{"router_score": "softmax", "routed_scale": 2.5, "lr_router": 0.000735, "norm": "layernorm", "learning_rate": 0.000769}
Below are experts of layer 7 (counted from 0) of a mixture-of-experts language model. Rows are named router (the router's row for the expert), up (a neuron's input weights, with its number), down (a neuron's output weights, with its number) and show model dimensions 160-191. Each number is 128 + 32 x the weight over its row's rms, rounded and kept within 0 to 255.
After each expert's rows: "comes after" lists some tokens at least twice as common just before its tokens as in all text; "gets" lists some tokens that make up at least twice as much of what it gets as of all text. This comes from a sample of Wikipedia text that the model never trained on. Tokens count by the router's weight.

# expert 28
router [120 106 113 134 134 186 200 135 130 131 139 165 113  95 108 140 130 125  90 113 185 115 156  97 101 138 123 138 118 139 127 130]
up0 [138 161  98 174 155 157 122 114 168 116 128 155  48 140  93 126 129  89 161 145 163 145 112  55 137 135 170 154 107  20  92  90]
down0 [114 203 145 200 107 157 132 101 139  86 180 118  76 166 160 145  65 158 158 105 113 153 135  91 141 120 142 148 101 101  95  92]
up1 [151 128 101  34 129 107 114  64 134 155 141 131  89 117 124  85 120 142 139 173 149 161 134 163 137 201 156 159  76 131 135  70]
down1 [165 124  99  53 174  50  69 102 175 157 153 103 117 114 117 132 138 134 166 121 159 158 130 125 119 140 154 147  95 139 126 168]
up2 [160 195 140  99 154 133 129 139 100 163 170 131 147 115 177 130 110 126  90 158 160 173 140 134 141 146 159 118 124 170 116 104]
down2 [104 255 161 154 151 127 129 107 153 127 165 187 154 155 131 122 131 179 125 149 117 158 148 118 151  73 108  64 122 163 125 112]
up3 [156 157 120  89 129 136 148  87 109  52 113 155 109 100 148 118  89 124  96  67 113 175 130 147 147 129 134 167  77  74 130  63]
down3 [135 120 153  55 141  55 137 112 146 116  79 138 130 130 172 164 216  96 109 116 118 156 108  64 151 144 124 101  83  93  50 108]
up4 [188 130 180 110  87  98 120 150 123 102 116  57 101 128 185 107 132  92 125 118 126 157 131 175 172 155 171 137 161 164 109 141]
down4 [ 60  99 147 141 149 158 152  71 113 174 115 134  24 175 106 116 150 195  95 146 132 142 123 121 151 132 182 141 107 119 204 129]
comes after: " |", "|", " (", ".", ";", "–"
gets: " ", " N", " 0", " 1", " 2", " 3"

# expert 3
router [184 151 131 161 118 103 173 156 144 120 157 103 102  97 130 205 133 202 143  44 128 190 142 165 124  88 134 110 146 117 111 181]
up0 [182 108 140 105 205  90 115 104 109 108 147  91 126 110 146 121 103 101 154 118 135 149 158  92 103 132 108 155 160  75 140 135]
down0 [131 102 173 134 137 170 120 127 118 127 100 136 132 130 173 141 142 104 113 139  86 108 163 133 135 115 121 110  83  88  45  98]
up1 [128 138 141 137 143  86 141 138 138 109 102 156 130 137  82 170 149 117 149 141 189 107 121  99 114 124 128 115 155 102  91 163]
down1 [167 101 144 149 139  97 107 161 109 101  82 126 164  86 106 136  87 141 130 105 144 159 143  86 118  84 163 117 116 129 168  82]
up2 [112 115 103  94 119 163  85 115 129 151 137  16  99 160 133 167 134 138  94 148  81 105  75  94 132 133  95  77  93 165  98 119]
down2 [156  72 137 132 123  99 121 122  90 189  88 158 110  45 105 167 222  96 122 162 124 135 143  90 121 116 243 147 180 146  42  84]
up3 [174  73 195 152 127 141  95 168 133  96 145  85 140 147 114 109 121 109 126 131 111 128  99 130 160 165 141 108 179  48 160  44]
down3 [158 188 104 170 135 144 115 108 143 156 130  86 100 184  43 148 124 103 161 149 149 126 149 133 143 147 143 133 157  89 115 119]
up4 [144 108  95 116 141 118  86 161 122 121  91 151 152 108 197 130 125  30  66 141  93  95 118 158 111 170  70 134 130  85  89 102]
down4 [144 215 136  82 136 127 143  98  99 135  70 137  86 104 107  68  94 144 121 131 107 133 170 133 122  85 141  97 164 110 136 226]
comes after: "\n", " of", " the", " for", " ", " University"
gets: " the", " C", " of", "==", " in", "C"

# expert 4
router [ 68 102  71 174 116 135 116 137 117 165  92 159  76 147  90 106 136 164 133 120 123 106 167 156 109 124 108 125 144 117 147 147]
up0 [114 151 130 153 151 118 140  76 113 102 145 199  90 149 128 114 136 109 180 115 177 175  93 140 100 116 205 103 120  65 181  76]
down0 [153  97 119 163 147 135 186 140 103  99 115 134 108 126 123  73 110  97 133  85 101  46 119 151  80 119  97 141 132 128  74 155]
up1 [111 149 126 111 100  62 126 159 179  64 121  93  32 134 160 184 112 133 161 143 173 129 131 136 159 161 154  93 148 136 163 100]
down1 [164 141 137 169 107  58 101  99  90 139  74  75 185 140 144 144 138 149 147 163 140 140 115 119 145  83 183 164  72 121 150 182]
up2 [109 116  85 138  96 112  88  81 100 164 118 121 159 120 167 150 132 151 187 151 145 129 132 150 138 154 157 142 103 108  93  86]
down2 [159  89 169 120 114 154 135 197 148 127 130 114  91 143 147 120  93 130 144  83 115 159 117 130 180  72 140 145 115 157 138 148]
up3 [ 93 138  85 151 148  98 107 104 105 124  66 200 121 137 125 138 139 157  95 129 126 104 108 140 137 155 120 140 182  99 105 130]
down3 [181 149 172 165 170  87 155 150  56 157 157 162 131 159 142  95  37 118  67  76 137 147 136 114  55 122 115 191  95 177 133 115]
up4 [165 131  97  38 142 135 131  88 224 110 132 139 111   0 170 115 140  85 104 137 174 146 148 142 137  51 127 106 185 113 102  98]
down4 [122 115 128 188 100 117 185 102 124 100 142 109  88 133 153 117  72 110 120 149 117 135  95 138 144 107 155 122 134  93 152 130]
comes after: ".", " |", "%", "1", "2", "0"
gets: " |", "c", "b", "g", "r", " 0"

# expert 27
router [132 115 123  94 169 141 175 155  79 133 167 213 154 144 183 196 112  85 125 153 115 115 152  91 112 113 136 105 179  60 149 115]
up0 [148 153 145  86 101 133 144 113 183  69 110 141  68  99 144 157 132 114 105 165  58 140 158 193 124 134  75 149 168  96 167 122]
down0 [103 121  48 148 134 123 124 121 100 200 146 147 162 149 127 143 168  80 117 101 115 127 171 142 144 145 132 125  99  56 153 159]
up1 [157 102 101 139 123  82 148 111 213 177 136 162 134 116 108  95  98 126 135 139 154 107 109  74 152 101  47 108 120  91 125 156]
down1 [111 148 117 175 104 118 140  74 139 143 135 143 162 130  34  84 139 186  88 188  97 123 128  99 184 162 253 127  72 158 171 111]
up2 [ 88 147 185 130  74 131 134 175 141 130 130 100 116 114 113 200 129  56 109 157 111 136 132 125 139 126 102 139 136 120 140  85]
down2 [158  99  61 172 125 118 125 133 120 167 139 169 106 144 104 122  61 171 113 192 147 152 143  87 126 201 191 128 113 120 117 118]
up3 [168 135 138 128 102  96 168 133  86 110 131  80 142 122 163 153  80 121 131 180 170 137 139 128 138 134  53 180 163 113 145 112]
down3 [146  91 123 190 141 122  92 161 111 164 127 140 141 102 155 136 187 118 134 169 177 141 117 134  77 114 113 137 191 102  84 131]
up4 [121 137 222 178 130 138 155 118 118 154 131 112 100 135 196 128 120 127 156 114 189 168 101 116 133 167  76 162 131 151 122 168]
down4 [170 158 114  99 105 106 166 143 133  95 163 108  98 134  97 205 185 110 160 173  98 125 135 125 178 154 118 135  76 175  75 117]
comes after: "-", " as", " \"", " is", " (", " was"
gets: " a", " the", " was", " in", " an", " as"

# expert 6
router [148  36 160  91 144 183  82 126 116 107 132 105 130 114 137 122  89 156 135 166 138 148 156 152 155 143 111  97 158 160  81 132]
up0 [ 78 181 104 111 137 154  79 101 100 121 149 134 134 112 128 132 129 153 173 113 127 141 120 123 151 141 119 188 187 110  86 148]
down0 [ 48 104 133  97 125 128 187 128  94 123 173 119 141 106  94 167 138 146 125 160 133  98 132 127 118  90 163 174 124 126  85 194]
up1 [145 123 154 131  99 156 158  87 127 116 177  79 113 142 190 121 144  58 122 190 126  40 124 138 102 114  41  80 150 171 128 169]
down1 [144 105  66 109 108 109 142 131 119 166 159 153  99 148 106 164 104 146  94 136 202  71 125 133 115 133 193 121 158 125 159 128]
up2 [125 131 104 125 160  98 136  79 163 113 109 150  26 126 123  90 172 103 138 184 154  63 146 154 194 144 125 159 124  89 123 115]
down2 [144 129 129 146 129 207 159  27 151 154 148 133 143 131  99 112 127 113 160 136  87  89 169 102 117 100 147 169 162 107 190  82]
up3 [118 154 200 147 122 146 142 121 164 143 107 120 116 172  69 154 148 140 102 164 124 124 117  84 152  91 151  98 138 117 116 149]
down3 [168 123 131 164 156 205 107 147 118 182  98  50 149  91 163 104 128 131 125 113 153 167 152 151 109  98 136 157 112 129 113 114]
up4 [ 70 208 122 110 142 117 158 120 193 139 144 115  80 163 127 117 112  43  81 151 222 145 138 150 113 167 121  95 115 136 119 127]
down4 [125 140 171 126 182  64  99 147 143  94 101  89 143 102 115 147 108 119  59  97  86 135 133  83 136 151 126 145 125 103 173 158]
comes after: " the", " and", " of", " a", " to", " The"
gets: " (", " was", " \"", " re", " t", " w"

# expert 0
router [197 158 161 147 156  97 109 126  92 105 103  92 120 190 114  86 148  92  96 124 113 173  97 108  86 118 130 159 147 129 124 119]
up0 [112 160  91 129 141 108 162  96 158  86 137 136 195  84 127 150 113 106 100 167 129 167 124 123 102 141  90 131 167 114 139 103]
down0 [128  77 132  92  59 107 104 173 180 129 124 185  99 166 133  79  88 126 116 125  93 108 134 124 126  84 156 132 158  93 159 127]
up1 [118 130 112 125 125 138 155 141 159 118  71 118 102 113 157 147 116 127 191 147 128 108 109 135 126 134 149 148 117  85  46 184]
down1 [153 113 130 167  86 141 150  85 100  83 158 130 174 103 205 123  78 168 127 131  39 117 109 142  86  80 128  55 108 121  92 182]
up2 [ 97 111 116 143 131  77 122 186 148 175 116 201 172  94 104 109  94 118 111  71 151 143 121 146 106  86 148 176  79 152  94 124]
down2 [111 129 142 141 173 119 190 102  66 130 121 139 124 107 125 118  65 125 138 173  81 129 148 105 130 181 132  99 169 130 174 130]
up3 [126  86 164 135 145  96 121  76 128 113 150 109 143 128 169 124  80 112 128 173 144 126  47 119  68  96 168 172  97 146 179 136]
down3 [107 127 136 150 134 124  78 154  89 109 134 153 130 186 142 139 150 110 130 122 148 152 121 180 105 135 119 101 159 152 161 115]
up4 [169 159 130 131  97 105 164 141 175 146  69 185 128 154 102 122 125  68  95 106  94 125  84  95 141  93 113  95 168 158 170 161]
down4 [112 107 173 131 111 139 110 153 137 154 136 119  84 138 183 108 134  91  80 117 121 120 117 102  87 129 161  23 112 152 189 130]
comes after: " the", " b", " B", " a", " one", "B"
gets: "ing", "–", " of", "en", " in", "er"

# expert 14
router [115 107 163 142 102 130 145  73 157 192  82 163 119 181 131 118 148 125 214 109 165 175 124 128 106  99 118 149 128 122 105 135]
up0 [107  90 176 141 148 125 148 137 165 100 118  97  82 113 165 255 184 135 158 163  93 159 114 173 159 189 123 108 142 129 144 102]
down0 [148 139 130 138 100 142 155  85 146 127  89  34 158 176 145  76  71  84 124 136  95 146 172 142 134 143 139 108 130 116 137 140]
up1 [110 132 126 147 173 104 186 132  87 121 159 128 110 126 101 136 115 124 115  96 145 196  78 157 143 150 128 114 125 163 133 201]
down1 [134 113  92 161 119 110 137 189 120 164  97 112 113 125 193  91 230 142 108 163 145  95 185 180 157 136 151 115 135 164 149 150]
up2 [125 169 143  54 111  62 121 161 142 150 105  82  94 105 126 151 183 163 100 148 158 137 104 122 134  76 124 123 112 110  80 116]
down2 [ 10  96  87 158 137 114 117 132 131 102 100 137 102  54 190 135 110 130 107 164 120 123 146 103 111 134 108  96 140 105  96  76]
up3 [141 178 143 187 112 229 183 139 131 130  71 158 162 117 139 103 168  78 130 187  96 100 111 139  77 117  95  78 107 114 139 138]
down3 [123 115 162 127  74 137 118  40 130 100 151 136 144 134 155 121  90 146 105 151 106  97  74 120 129  74 145 136 163 132  67 181]
up4 [154 116 142 116 141 118  96 117 144 100 128 129  52 142 119 130 124 132 149 107 121  88 126 145 132 103 129 135 114 105  98  82]
down4 [151 135 118 104 168 166 107 136  78 141 155 121 176  98  94  97 147 132 133 114 143 123 157 142 162 110  78  53  68 149 124 138]
comes after: " |", ";", "–", " 0", " 1", ")"
gets: " |", ";", "–", " 0", " 1", " "

# expert 23
router [119  67 124 128  76 106 161 115 174 162 141 142 184 156 120 151  94  63 133 143 105 106 143 113  72 196 138 155  75 123 143 127]
up0 [140 113 152  91 128 152 176 100 109  88 109  87  79  61  68 135  70  42 132 183 134 132 120 166 116 125 112  89 233 118 113 134]
down0 [141 115  90 186 151 115 182  80 133 156 113 100 118  93 158 162 156 150 128 129 142 111 128 155  55 168 124 188 166 130 146 155]
up1 [141 116  91 116 161 199 135 167 113  80 116 142 161 148 136  94 152 111 127  99 136  86 138 114  86 159 117 129  93 134 128 130]
down1 [138 109 106 122  90 161 158 176 154 189 132 158 141 115 186 139 131 124  87  98  89  91 133 126 162 132 181 149 151  99 157 135]
up2 [112 143 127  56 186  96 128 144 119 133 149 126 118 100 114 127 173 136 122 119 167 109 123  96 100  83 152 103 136  86 148  69]
down2 [164 145 108 146  28  62 116  59 132 126  94 112 152 150 148 139  85  93  98 133  72  99 164 115 175 147 144 170 157 161 157 159]
up3 [138 133 133 151  79 196 149 126 118  90 123  74 100 122 151 114 133 111 210 133 167 110 179 117 129 106 118 159 134 161 106 142]
down3 [116 129 160 114  69 104 114 111 119 156 141 118 178 114 160 154 144 156 161 105 105 136  94 109  50 145  88 139 120  88 138 141]
up4 [130 140 130 124 170 139 117  96  83 132 128  87 153 149 122 123 131 103 106 151 140  98 126  86 112 123 142 120 120  99  90 114]
down4 [145 203 115 138 144  83 132 135 116  84 134 136 119 152 108 159 153 144 100 148  94 137 160 134  96 113 156 108 123 132 139  91]
comes after: "\n", ".", ")", "==", "===", " =="
gets: "\n", "|", ":", "-", " |", "="